Weights of a small mixture-of-experts language model, trained from scratch on English Wikipedia.
Experts: 32 GeGLU neurons an expert, 8 picks a token, a softmax router, a shared expert of 64 neurons.
Below are experts of layer 4 (counted from 0) of a mixture-of-experts language model. Rows are named router (the router's row for the expert), gate (a neuron's input weights, with its number), up (a neuron's input weights, with its number) and show model dimensions 0-255. Each number is 128 + 32 x the weight over its row's rms, rounded and kept within 0 to 255. Numbers have three digits each.
After each expert's rows: a language model's description of what the expert responds to. This comes from a sample of Wikipedia text that the model never trained on.

# expert 27
router:143105137070176159136123111137137118134128113085062083133091129176145056121131166092148142146127152091131136059167140170193129121137165133110143170102152108124133182133195149137180126101091147114128114173080121129166161187114095130119167136152141120093140156100148075200102106189133106154114159067075104136098166188147160084139111099110172116060133150123157097103110114136112151145142142076124110125078161105186195129143113142128148112118102168180126129125205134141090079147105130123055189089139097159113084078138123094168210142090110159144089104110143140175191146029154111104091118145136152110145128087107128183104144107191085191149080109130096130133051079158110116118138134106113165112089130132131177128127092147119115143132128120072160166104159148143077104133161130
gate0:102100105195079124136150070064141110156137150107111087185134092083125126193107165079110084140113160193134116152096097181115151121111087134082135031112140113108137141134040153165156157115173177124085097136142175136111157110141153141176141163111133076096119097133185133136102131185108162123142103128100104166118120129116120215116121138130056201146129187097093065050149074107105130130074157138174099120111116150180063149074151145118129146102126115127103071130153141075136123133148133133125117129105122144086105120126093130124190086113105146153167171128150125142163088100052061135097165115093139116125139132129157138096132130166068134184168156146098157133111112127082114116111126168127072165092124221096100087114118167134140136173135164131151144107093139151109173158158122
up0:088112135218108116140128103071130139100147161058120086130131161111117165135102124081092099163107134152137130158111103163122158112071104163084149105120138116091141122128000114150185176149164173138104118151105163091160182121161174118146078196141126085150130117160186149174151106140126166142134114126102109156113157098151132172146137115112077162157148177162089084062121098119134116178111114135163116078137152139158088132106147145103126197119170104102114084130177124076137144088131139125128115191171151167085133133105130139134197107138069117151095188139120119122137127047090088162149143136092168155105127138114132148093165063200057130144182115148109114117099187141108112074111087159156122117144136197098105124107088177145133142168097129106155117113113127157126189164144103
gate1:107100139116113121147155094095118107143111108088115107097121093169139136147141165100076103123127144093129111121121111135159079124149105126190135114094117152092112151140132071144242220145113144105123138120144116137058138132121134124242162063113058147108183140147075133076089141134128115126112109124120211154186163140147086147033133187095171123133093099118193160141123127146168106119151101129091120104134136170119135137120219144098113100122089129145134109145106135123127111143063119079147142142116098102062120137188114160066148136159129202109127039131103113109146162137130152080118109124123184142152130114126118108141183192181146111145122095158139134093059195145086088139133094166090147134189122101118116083117130116137079177150129131093132069127121112100108117146096150
up1:119108110117115121180057138100163183147084133104101124088149109077122152185152147122118170166103162117083128154085116167152137123116070144099145150101087126113182132176167100099150151076132145105151170176125103124047202137100111134148136123137043136053181101192142109117075166111094136150139074150117143144196108116097148096062107163054155140123152076103157144145150117142120120094098202125100178088130141170102141122187169146088168139145079136114120140132213158115187144156060131132132137162154133054072084127115199128092121147151114099135110141178095103119126104116104122096138114205159148128127090101155130123133144113116147130173123159099139120122129200147093097144140113162132151150133065110138132158106098152130064144089168119124145126126077056113119138136126177
Description: Hyphen bullets starting infobox or list lines such as - IUPAC, - Region, plus dashes in mid-1960s and score ranges.

# expert 21
router:105105176109076116152137218158084106116137162142094147200122133107174110107133145158094157156196085128194107070118089102164150081139124127109133112138104148157101151145075120107134129131086074145124136148106152126149162157166167148162139125136106063108147147151122123124152103103117144120048051123137124070175155117134190147142121105135163138121120094184137132146115140162140127206158128101176103083126137127029139090096050130132110086151166175151135174095142050122208110099157133135146171174104123113115142148124070126105131139137099179162173114111127117134106095135137151062098111151113072103143090172121070141099082124087106118200156102104179097099152111189056151112160171101130102147145160154096117150163120137157178139125132107082146165138097098122148092114112072
gate0:175119143150171146100197155172114129121121152115140132226139127081126108121114099175116096165117145157151140083136144110133040104169117154156135125106129164113117096125167129129160148101129119063164137127145125071176117116107039135156156104101096122114151170108080133080081191183153090158102202101092166131136123101149112129127143154137144162119171146150139158123137169173154154145071135109130083113120135079086048117091109092071147115169097126116128140165084111128178120045129154081155129097143120138086130109148101128108131143137127072157165088120101076135090070190174124118131119158072058105112105133177114120170142115192151119130131147203144202073075140129184174125128095100148169108144107101172154156164091139108133174125118130117133195119102153087123159073107117
up0:080082150131110117121171134131118124108117113127117143144135069150163178134151084093145108077154088071065067168093110188120157096131107152107105109119104105134162056158074200102108064101065150130112093129141130150226149147179107099238125167137153115140084135153223096190054055133099164108155178155149127104098139105143138102083127119088083129126142174129101126130119119172141129150157153109129124098119153107089123123169161116102145164116128103119122126172095112104115134139135085185162155192155138067148115099149074115160147112128135134144148150143129108106000147110131117131126163179175127121130151125143149115079123088174114160097131150160094106131114108124110135106110105142118123101155093162110117161114103177118100098075136128165212163125143166151114126134096107
gate1:174132126150114134128162167114125088122125166083108116161146102144100090126172162123129160188135130132149104099147093181130101142110140070110116146110112113113094114082072094104170177175102140093086035114085086143159148120151120105123178142147148101070186146115129130114126153118168102141136142095138093115088161082139165163034088118136133119127156163149088143077088190145119090156105055171078053154133133117136143141152080128146078160145162121144127047172100123147185136098085167119093131155090153172125077102043112113093113164191121141116094118155153161144153142117080124135063082132077152135097138117099105113102165143187141163156072167157142137158086177166104134127130127123139121131138130115102140095204101145186130150107101116161153211128105043113107125121088153
up1:034120113162165108141112119169125184163155125146148143081121154123187090168089158193123128105110141151165174107095189113152099102138120149101088086126112128125177134159182122144097102163227149194158177117165143113028124124146149131095128115131126164169118099153129179138124109080129159169113054118139134119147096154180104112169140162119157135146098092100162133127153096162137107106171167097143213087105134108134070102153192168146132079095042087117124119131168130095072128123132109116130157088121164147164164101176176133167143091106091085175153138140096087150120059125131151173177165114156121080146155148150141138178086151070128119134139118123143102126157078090132156155129130117147127134109150157147141097074151158088121118164166138101163047134174180120141114130161098
Description: Mid-word syllables ce, ri, ch, mostly "ce" in province, Vice, Vince, source, bounce, and "ri" in Driver, Tehri.

# expert 54
router:112116130111109128139142060088138183114132126117087121088128079180123115173097112095057115097151080188113077166172135168115163124125133193160146115195190056157114090154036122133149113136102120177150038175148132115151105152142119140143081185110175099143046130099141111111141116096130132117141171162140149160149144191105188160136171086148110151118097182119112104116171120140141145150141122137140164162125133198146083120138118132145124147140084166177141119102160161127060126106118101089152178116090101124192101152114131126111188150125115104136115111110149128124102099104203183115156144163103173127090141101090147143098169160115111076147159159114197081181112147156113119176127154104175108163131109143110154129152146141123131104124083120059065127146176123181132093158196164
gate0:165118156178124090113089131099158131129164152141161176094121127162169148065122098134133132080122054153159106083131112150094154141194139151084085108093082127139109104128144150132142145099138145101101106186076152141101187104124107134088026193151129149129180093123162187197140136117104095096097215138136092161142092131070170193123168130131116080103113178044091135111089079116108107156135138186111136157118075174131132118187202129121132132209119119137121114177196078127148151126132081159143155150164097064069120165120149100109142129150145126169146132161141130126148165101132136108165171090144132154121127174146155106134189155165111167174125162100155153137082137112128091195128101164186089152096130118095119130134154090157116139145118123135163141106129145173167070122137107
up0:096137129112149145140143111123142111152128143052121059104126132122124114163125143157093140151153152165120138173085112088161099118107170118173138167151202153070133182153063051121094087123148138167112132091164106092176104115113144087109096069090170159108105124103109094102145177127146154136184071080129193097095211119164086063124056122137092161117106089192130104110164147094073104120090131118112148125150169082145085118064051132107108162084175127124137136088123152153078161118172144135073151110138105207182159116169075160176123141138136125082108146103117089117151149147107109088047140157107154111145138124116144126128134093084152066082104133138093087123135185136151117079137176123156196131128124072165117138093098138116133059093136141139121160127120129138109151114097145
gate1:112164134172093127114118066142129088118145141167151153158114118067138096169082144181165106171113147127113143141170085151124154108124135080179122080125111089180151093139156063162123099172173111121138107140161124133136077117180074155093146182203154147178171131118090166144122070132094172118158076141097173124101152105169172099174109093210121187107158157135106112140075106125077095138107143143176114159134122126136119175112121168114158201105114095130149212095140171102084105129116075158113110165109142148142129131148129088120139136174110035153117075165074147125093159131109109098140109133149168162134105139110135128175104168111107115076042101067149100148187076136132138171142131161061117127151118144152134168068177187084122124117187121112129107143160107125136153160158146
up1:179126141169092152102127162097146107090117156122128195103129042116122092255097141179196129161112123122152110095112108085138102115125057137169106130128161166117145131137109075150123090141169090150144119127101117077125105131125156150127092182126133158146185118088069106174114109143109113135198031151143127098109072121097135182169079076237147134115139114103157127153058103146076116161115179158105145146127131108128153094172158137112125072100086134157136160147104147125049080112157074186146128153075107071134114148119119140139116124163107141129130104135132161151126081195165137100104115154100114176147100082170094115110100184151165114094089088180136158152093075138125138138128151138132148148131112157109103175117099118108098152122111134137117177120109104169106146134151191
Description: The letter w inside or starting words (brawler, werewolf, brew, Ludwig), ton endings, and publishing words like released, book, published.

# expert 28
router:099140133134091125123132122156107116172191091121095103054145158132105117134124121036118164170103128148096126089111114170070179056123203136135147079094107140096095118167043109121131165149128104118158111118144113149095097139120166159152140164179155127112093096152113080146029169080094113127149147094090184084164104093100065143121141095100104134120092139139092143144147129180118141051079151071190163124178175095122117098080140088131124147084131188158092130071075107159173135153093142186138123168124114152089074181120141085128161142114098145097131150137103049144104071122095140081145105092100140152053126127110118123087113088124118095147150117181165092104135171127134087162150098115144146104128107105132167133127110195111148082097141115082105167136176132099124112114138132
gate1:126164123078115093074053149191168097086114197132103120064158143103161127096132130116088143104127125105090076136142144055108143097177142165123117101127081070150117128081153146144146071122085097113122079129113145147123204129197140143105106079091136129105147152087101142113109077145095132101141141143118097131172126111139164076057111184152158077120101098093084136161165098150130113135074138105063134142142105152132120132160150069129078138160160107119129107087102132136137093137078133076152140074104109082114112103190093102062122107116105124126128111133095145088165172164137130080172133101176172124108141127097105159125100141101157113132186151076128106238080105087157145199124140144100076133102176133068145145173141109142161095129176120113186095150152153119117162089085163
up1:124093108205157186153189107065099157129134095143151145150122117006159162156121112201175110182125117144137186082118062154155167122068067134171154133124149140083088159172114060137105118145214152104146087104093126145175092131114149125151176223096149108111132090105195160162117149139169146199148160133112116142146116139145076146099127110150118136134158154133138110135145087099097100171121131134158101122128159169149146112093128159120124111155096128099143136177161092126110094116151141186116082147132141195074141172138099059152145192133109096112126122142135122128115091133147108106064137088108116133135118115161144140140129162130125092091113099113111175079143102122170122105122140117140079115108067115172115138084137159162087155090144129143129163130057079151132065198174121
gate2:106089137105138119184133096094117110153099090151145119117121134129162158088150161133137135144119104091137151093180068077151067086108144041124105103108198081140127116154174104112148142143121161156121127119107103096083120135151104133105180098126090153135209135105165144094155123160175097131117124120137117056108093122112150096128091124111155206125167070153134118094085171120175046114128159145090135121139139127145176113087114136167179133200145110171118114146146186075142127158126095105120123133024204190135131125125175085158088136093155139120167111148085151190117164117089117103118086190107220141075083108106071110136130142111127150111117145089115139150179053039117119110103123153079156131137129115168140119079126150145125188136101120113128146132106070145164105133163131
up2:185159112165147133137109104098171132080151100091151132162140132072128120160145066164122147103104123150144114150098090138121096152090133102125133171134065109121142142172102046100122131164222075181109179122163145085060127134116095065146129099150130141116147154101111155161072121086131141072135091113130114188114181124203094105124122157090162135113189076129135184171081046136137132100051171128108107119108105151159110143147103111120128160074120120129112169098171131109072118042199087203101142104166142060124171117085179172086121113182087120155135126126113146167116051140100074141102136113116089131142134103146151106166108170164141107127091115157098117121175131152129124095128103141121128131161140110129131198116135123178148087097165111144121146100058164152129158116115137
Description: The -ed suffix on past verbs and participles (refused, repaired, captured, founded), plus pieces like gu, vent, gg.

# expert 42
router:076168167070124164117130093106188164124096147125160098141108095179094130108156112144090093146154145131186169153127171164093119156105133134147127171180203091071071161099094139057156185115135094150094126122121087136137137139141190127122083169101139094155105162145141137128179123093134116192120102072073109122148151143127122078127144070118164157120131116174209151154150115085122081114170068144121160153167121130158120123102061155086116100171144142116109062124154125188154110040114134076038145094131168119121150122175131102137155181118123121158119174130158100123097157094126099124177126121069115081095116127138145141101160139076106077108161134135169117122126162115115151087142141128140167097146083086098174148108052133151170105094130107115110130097105071118085103080198155
gate0:148149145133146163148138179125096122084156136112131093116136080066162065105168094194082086141143165115110123095132119114170110146123129109102152162164114134123130194090158123109174149109157091089198124122135117132143134162164134138135089154166097102179143142103167152065127109145182168141097138099137114060161154139157129100171097131073200182109150132162131177137117160108085105112106220141134124115176157169105153142134126131087138162214129144105119061211133099130105148138141174073140141119076041153128125124157168076091138139163154163126085098113044163122151142169073163104148089084142110075169088144151086130167140093063104108131193105116145117170174129104154117133123135136091103177171137151136144103144145100114146164183095113115117161142192096091142089106118129
up0:139133142177148129127145175124062064069168113097115096096115094085123098048138119184102093158143161108135092095128104124200124131109166124104181160157152123177111163098160136091169162135117081090178170090165102116120126128149161133119104135157108122186172142127151141091130136153209195138102138090109103076146147144101157129147099113121165131121131116163157145154095171120062128128084167132164119098154162152115136141144156153101121161180115144127106054213122066124128129130122174074144118099095070155150134108154179066065125141150147150134097124137083146127182123189089171106176091094129121086164061146147046122194163085059123103134151108146136092186179173083132110123141143108094104147123121142138147124161131117112121169206082109104133119137176109109152095146113140
gate1:121120108066158179093091120115118167146068162133135101161129185134141177149143119175068076118078166069070216166090080160105103169090159150147107079097160128107159119135112174097104157120124192154103113157090167099100107127146137146135162184095188134161115141116103111116135078079123137110122159112112112135116146128150111056118092124127170061154097075132181161123155106123212095118162113098111147151128106191102175116154149119110145106144106159140119057137114126123110145098120176140115088117118182166139121130138096141089167070180124125122137115075136124125146089164158139114149112109111168183117071089128124139142125143095118084180147215198127102130129136088117122162109147235162153125110191132125141121139155103146146148086138151130159064120112103139156177165204114
up1:162073133079116135134132093125131147177171133094119128154120140144150135078096122121074130120106096132118162071103071089181100082125161160213212115117175101153076204108196153093137103122112139129136127118112161109184156114132165107087102135133106127083175135152113142132152182177110152199141138093086175181152097152125140124134109126079172141106104137078123153151150087129173128106118107089127158158109127126133137137148098101220125084133103123130107192080174150136186148082175186111087137123126181206117141124060143105104118117136119181120192124082169089110127128148123116070122123072084104153091112123129177166137075176106142077152123193155154150120112114117144115141106141148159156080099112139125139129102124183082170081111197149094183085081108129129108149150141106
Description: Single-letter word starts p and h (pursued, plain, however), the capital Ho in Host, and os endings like pianos, composite.

# expert 60
router:147085163102113166111162180223147123142120137107139123119108123105102122141040156160126102108139106138097104119137124117189118113147140107157169114112096181143157115171094095133160168113142144078099083085180063158151146171161127159077157088101145129195093160120115098063104167147044104094115161164103148090210127114074099156171175121166113133102125122121145143171090124139119119148104126127191128099115106158119096054077128135077132150083139113153124127117157082135118101162116059088171123154105131114156100163143170118126134202122114116193090087106183115120068109148130139123126153180150074128071176107100141156135165064156124083157125095085128157077102163145099101157171098143161164193114138132178160123163092184139101127180140103093166144137171142127090131103124152
gate1:157107130079139133095175077048148090189152095135157143141113132136121063143079139129146130110097107100142132135124117169077106177090125091146167145123130116150158154159199193167107109096116099149109146106118105199070185113113089171146143083132163094178138163152087102158174116143102097101147167136178098144112168145097116122176119127118115046113125115177080156136117112071127111073208119089144127103155173115129147133143080123084145189158083200052116087148126109134082131139172123137128160120116064177165132112144180119149125079222169169144099098142157141148120183135139126183102106201136090121139170128084116110102184075177110160091122086094117131145104187142110111108119080114112126149144124113147132070136152120114103158087161133152142116140170166126162145141158096
up1:106202114209153134097143168138105128097123188154123092125138116137094169097191089098097119144168109109111140154132172134119162057169121150124076082124081144105129061096100109086162150158105112097127173169145143077175073103113155094147076171110090146067122121096151142098133137128145139137144139131073129147097083104161097117083140127106088162125123201085163140148146150211143172121112112177135099161114078130106096145082144140121135058125118105162121181108111114126171141120092168114154081186169205098111128171102120094121116160067076061089106173060109113109101074121162118053158151082102116112107128142157104114136084154159128101136119160158169140162091120148142133165143165093127132059100095127141108114125084125156127116110123137145127160109085094131086060100092196
gate2:144117116177128117075204129153083112103178126079142133111140176112136076034133150189136113171138115094139174131147180126168111085122144105158100191115151133165131099154098090140173163166183118125173127129174110149127099121092161109118123134097106129113154126106076107174122157173130101098109095118169137152125099070140095132140115151095184120115155134155088170096105152104145068164039195160104132134149105164148164122120112175166130178104225116077127181209129108072124096109124119096151108122093099088132149138169124067111128137150107122159077122163181123128189167142152133113069101175164113144061086051143100145151092078173137118097097174188115122100118193139100106181147144109137060115102142128129105113120149152141129123126093136126097156160153149106150155126094149
up2:106151109158065157152082137118109213154157149122115119171137164154100150204137070113139157107158147140140146113122131155138170158230130128149087110161047162130086139147103089097077099075115123187075179122143173047144104124091084122037180140120175139108064135143156111105127085110128151119138141155123113066115114148136092121137181108095133154139082108105185156120141100140151151110138016132096093112148148119096126132105139111087120048133137126130133119062167181159151155081119151174129159140156109115114128154072138141125117156140139132166077149099110115134135076097096137121078135116145174087088120184122123115117197141076126096088161104135151104078125118131176087117105053139129172098123170084110132148147109103121129115205178139103116131103104105094139123116138123
Description: Suffixes such as ment, ated, ber, ctor, cc completing words like Nominated, subscribers, Liberal, Occupation, often in award and election lists.

# expert 44
router:159154144101189097137133129110194148098117150181132098147092126127135153097134118103138186152137093169134102150136036220217075129152181216171131097178113090153099122167167120112089091120156151056156162121181140107143168128145055191157094095090124131154106161164127079141153158119097158109110089099162138139140130180132128139151137153096091146099155136186149130205058165116128177094091144071139095111145147140110122077113105126113148096139113123135149101033094150114183173093122103133114112141130131133114114118105156151162141086095172120119105107150142143057090101071110183154139126168105137096104156130072110153092121064150142086150198109107159093151162117099173133143131088140075134145092135180103143113187113134114159112091149103119131137116149172134109143109121129
gate1:106083130167147096130180095119115147104074180154126161118122099165132133152153078085189144186152132203145119091158079234097116078144112150162145104110114076161149083119169122114154118075134129073119158161133155155113111141116140126115106107104080136121097142119136089129172149100117168188124134125143177145151138099120132155112129093100092084149117113092118127113178139143179172111098123150096146168144094153155119124111087093153104186173170081119147137129062106099163130141154140175178104069118131124142052163122151183139126104113094144144111081094119221113096114131139121116115095126108111147119237102125092182118101223094135100171133113132078111187121136156094117074120147154107124100050112156077116122137118143071179076073144105104146155156132163123149165090093131
up1:140147097038171181146103145129179086164184079121125110116103181144100110129138139123101122080131119147177084110134213096110137205193157102116049056138222152134112163165121140151155136156064104151139127130147101067087093124115126094220128124130128130133122136121104162150098133134152103122137106120103111130129072165101110106168125096108126118138101151133115151141141150092176119123131068095108110136129130121118121123151142169147152071154096154134085171181114106207097124134086153085151145165106107100068175088125128079108123114189159122133118124131137116153168091130178126113066183129189112127120090126141126092141122009190145176126137145065127174135163115083130166149117078136118085119136106060147115093139140139119084134083107150115122072127153112118115106135180123
gate2:135162142168147166156157148093127096145164199107123151150137163138161155070131130126183162125118079125125146153202080129113102110134121117152198099109118072116172172068086089095143101099092141091115117097139133114110138110105087142164137130105134108128127102108042112079148166143098102115127095117132114183159133096166157159175104158181101090139205156104145140157167133173082150120163160144137116144133125107145202146092085140128104161078179105104132145108069126130152174156089136123092145098125094122098123168098173166124151152090115131097128121189141158086192112198115138074128154118090111193122123165090127106176122206134178117176059161180150148189178147156124161165144120144115106125146134147221139138165144091063160060133142126118135136150118162149150071090120165
up2:140101101145150046055082153159109165118101102148106102099127102157087086159080104167091104186122107113061175095036171171144153096155125175147065113130093155138104092131147118134111171173095119138110136152093102090123102102122194135108106115116097140135124138159151135156149075183124150155149154151104152117128121137115111116052173133123160184122124092163148152141109069098176130162109123127122116055145150127089082137168179129149138096184079113164126096163160192117140128117069114134109122131157142166136126103163108087120083107194143072148149156110099110124074151090139143130082130176140142131123131091157143108168172067172085116027179130118144121063110115088090153140115151161122159094099157138089109144059149106163050155117071133140101086134140147090105140119087108
Description: Piece "l" inside words (world, owl, McClelland), "ub" in Publications and Subdivisions, plus modals can, would, may and film.

# expert 19
router:105127141114093134165150128179158109126165129152103128108114164120177154099102091155143145152165144141138124128107080174140135134151141068142137128121115112128045138132156131110113072175077176118127121122107112115167103151167171147131051175121150101092127110157181100139101046132071124105127119143136121126101158142109138132127149082116099105091101171181114163168120123138158153173133108115112148126192138147125147088129114165153110072184114159143176151174083092155124178170069105127154143136129072064151113122157099125160172136172053103130197076139095118103103169107153158104163144160154162069152194106124162134091175119138138079213149131143183121105095160146098170108176182159124120139193043214129146072129173144122122128069171104101088179132150106106143093119070135
gate1:113140115104081146140124107124154199208160118166123135145143141120176088089060095147132119166121175153083142182144112134120173144111177151174097090156162171103136128116142079155163117115089123103115092146148183106187147107130119107126105122090167108132099135103145128125085151095149179167083063135112167194164101151142137161129154167156147124145120206106141156169133098147100160125085171127070171122177109165124116136134109134121197104165103109137108209173103109152144102111136172153151143072104143088161191147167115131094127135207093156130080135124120159104143061125083155111184116154163070105121114119173081128018098111131127096202094156152127132107136137175137126101126102143188075110152134146144108114107176097118171192108119135131068101118084163141135131101160183
up1:183125135109107143132100177134021127107137117095153120114097113154102172099115112110120163088152121139123120085143038205091146187115143172098177208146204122117118166091149190134105080160137172123116169172099128107083113152154141094139117118173140122091141117078096165107094166171129078148113122148154153131163110065150140176170113128098194101141120072088094052042075108127148037109151190118148132136141132132130128075160164132166100166116156124126128136040152139135106087093126153174103152127152087067143150126155201122114131120185138123151120108101116080131050159118091110127166119169145128133166168106120139125175061143098101184120149144100178166154120106134173136122111099114121107131121138104144124105125153141088159143145076117137120136137101139129125098113107097
gate2:121118125095142143146132143116095083108059124188135176091121169146103134135178079139130160156119165117082216150118124127123148133150159116230136159114096105161133135104120090108113129129085079121123133172097128124121122079092083115150156115090129121078134091128061037119160079157134081110115078140125123100168145123142113060138158130164152086131084065127158190155171095139075101150061101176120145158134121106101152150106103120094151084060130122104099079107169091131130119130122153183140131165201083086160086097110179128135154123073128142088100156119108109069162110164110109154092156081124075130122140132110175137119084118074096145100191124145174156124158085145205144172128130154105145070216198157122116154101136162123140143162141143131156166130163084127129152137104111
up2:109137135152094158138134156136165151134092158100118169116122135171080146067142047111127139105132199116051197072174150225146119108135126138201089169110073133132099118083209169118116122080070109084118126178122145108122073104126138132129143172129113114077095084117119062054184092136160166096120126135132113136113115152127089075110156087147118125144106107108174169152173111117082178070165064134130119108147102058085109119086089087086150055065094146119117150119152167130114152148122173160144147156199158190113060166102150050159087135138112134101120155106078077100162083134111109154173151145139146094100149130130174100090121122125116114100114144134134122093167093120106160128127142156118128128188117130172135150132139112105145135125130144166118094120106101137144165099115099
Description: Pieces of people's names and surnames, such as Jack in Jackson, John, Mc, endings like son and ley, and some place names.

# expert 47
router:167168159141131069090107173189077135122113071119161209135108132175146115115144154152122114129099075172126176122142185109125097120237159121128114160075206117181094155189157179150086154112115145106129195116186086133145128109128128145119119073152095060122140162148133094129107146127032102164076144088155129142186114113107145163109180079135126129121098107148146111192144092133123161142064139119135100114174125141067127119140165129167121155134153122093128152102156122154196119106129186102128120187088130125133088133109152136071139176121084117137179106145156147160072170170124133109128141134150094123136178137159125136142123133117110165193106119099140129120174089126205147178158156090095150139139099161067146173197133145094118115182133108090124167083131145098137145111134087
gate0:124102142181150140104128148137146106093110133128111148144124145118137145152148087159118099106082161147105144137170134205165150148180122145096115161120066064116185225165119143168117092096116162148135127149058160090117103135158120158113129177129080136132085111172157161113110107124148135097122185126125155085157129099120125123111136189110103139134107127102151095127095112113096160093134177119179132108131118198159126136111145109120165103182119146090118169072110124125133147107042144129142105229167106131082118102164110153093121137158107119100142123135108144105084098105142123124195145061098073144138159102109132132124051127086104101171199098154108094214085186146105075124123091126132065204150174166130140044144103126084164116139085124147082084139105176100130175202129139
up0:161094109116164126140107201166086172126137182101136078096115173127163021156156150109179141173115114155148166122124114122177116174178126142135124167123198175171140155069089081137133122077081082121134150117108170114167103129115129156116093095148092083110128094118066128090100178187120093175087114126137146137228077119086177104151127140130151152109170165133107187174186155167124092173135236152167141152099132186092197107145131131102176074138145159121122169156164163120111131100141184104115136149138163150142120111120143064109128149107160120149085144137137147107108103151174141094115142104118178163132069092117115156116123041109165114085129109142158124076065143115157146134119089090147114103125138119138122138139118085097168135126101126112111154072140104109142134130178141
gate1:151205145096119173147096173132119093131194114119163090099113179154141149029120108196106144175106123139153125113117129113148112096175196064144103171111125118098090112060124084106126068189103126115124097173106138055122192142125106095114119157105129080099209164099120119031116080135100142110162142172119077163105097138149125116129142070130165110120161101126128111101100122126094098148066078137127069138181089180092097141108124128072164110138113125141132065139120150195148155129121154167105133146129091127157107124119148114071120114161120159154152129163139183136149124139164121116150147148138114090103123118143122147093065120112158110170084203176118137196133135204169118122131147148130148149130107124144101088149144113112104184161159134135164218135092082173136151148085131
up1:100086125138058095087137111120138127100096144120100136108132123122099084113151162122145083033137132141144110105154061119100124177107079229071121103151150187160122105166095181137110164109173136130090163088209128131157083126134164104131195106125146141112071122109146149255185130128172139159084145110166129125124124165115169126099123149144113148126130133138183134152179117134157103120190162149129152111135116127168159125159140109112123138146082102125110167136137081075100083110204136084159144141096190126167184116136127120140141154074122117170136133051079083127094158139094143114090110123101110139154104165131145091146145148122110139121157083086162106056103107095066141148126142091118088083086098111057145118140137111172156114127172144152126076096074145100107085089173146
Description: Opening pieces of words like su-, sp-, be-, co-, dis- and whole "former", "join", "pass", plus "up" in "Runner-up" and "Close-up".

# expert 57
router:109089171174120128129082076138113068140137101124123140105155171106096132135089148108132122142094107167090113159131119194174156096128114160161146220112123102083082078081142116114109157056094084161212105122073178142125122148212142073102073099155123108113145084140111113132111138106113169176108131075114121200183140142134163127104181128154079162113114164147136116094141196122134143138143174151172151157176090157123114135118152115101083153147161175140187138075151123160135083165094129133214173132125108111113105167147143131109144153129121172097117099142095079037099138170131165098144082068121160143119199089094084160098150166109163117160168122145173116136087091134133110203136152108142151137136131117134138087124131183091172120137140108094108128113087184117172085111138144
gate0:078121137174204163154162161142163155174110150141130158124123099090124113115174133121106114073108181122104113143153097131090168090126112097107111133134104115089085075143191199069148226050141128073116087109135151116121170130124113125202146161159189060134119128133150120127114099118130115098149199144107157094124170135151169093111093131155124145142114144113164129132123153130077160164053120125149158153128105189187064141096120137089073146172107097181127118043098091129074148130096104116142127124152132100152150106120081183137117100191104125153120090092126145123116084181127118073182138133086105147183159151123113163113076138137130084153147127184125134215117171129100167126133167096176080144115108109113120144177116145176154076147134138126077145185092096111126169136120150
up0:140089127134123054112060120140127109134120127091129156133142145221134214144095118132108171212114074138075123148081132130129172147146138138174105100101145122190134125207101104125131107197159147156147121113149105137077116130137072138141147157149171112108132166141127135199119130174127139146151113135130108169114078114128123094106170192148140114126095156151097123170142052101169121082153121105181115094120123198067128139145090135138133144100058139100106121151187168131154151102083089129158101080162148135179109162162206103165163121157111123172137133135161095142108123107096139153068153110152129102066160118178145149151152081176067157145133069108119104109097154142119084190111124091099150109081230097121135110137143190134141132192115101163089076100138147120127108124112128
gate1:144184145130113137144110093107143121134100148191145160116112117075111170090063087116151172102161109097141094117101076156123126129171050062103127172145130120064162079132162138117116077122132164184155097148097096152145159141155154072117114148148093157110133128189146135146104108155113159085090089129141127096127124130100175118093078123081100102125123073112137107213077089093116108153112125182123140162126153144128185114088146123076126195155141135116154130117162087179055127158095153125114137140106198088120094130134104116142123161139105096069167059182112161134121232130138112189116115146134132194158119108098163149152196089087082143147157095179122120172039151138109104143143142171147121181198124109111112118134084108135139098145155115094116156130118157174126189127170154
up1:169176127104172113146131133106115133137110164115124156144122152131122204162124076105160197124136155109129125151137115134074143159156166163212126050127136128135141167155118071154112098118089084126134104114128133133122090118070111111155082081140124181125115107076018117161135111114099139108088055108134145118077135113141140140099123141129157094120152099127111122138116034137045131117081171130120131141116135125095126139105186133121104067151114113126139153182126146088080155128152128137131169142126134128137140124127142131094116059178098072137125189135154101126093065091126101044168139071134076153162074122163087126128098202128125090105173178037154133115163051087159176167106140169116121145101162139156102150147147077127127134105114111143070061143144091093164173133140103
Description: Main or auxiliary verbs right after a subject in narrative prose, such as was, were, had, been, began, found.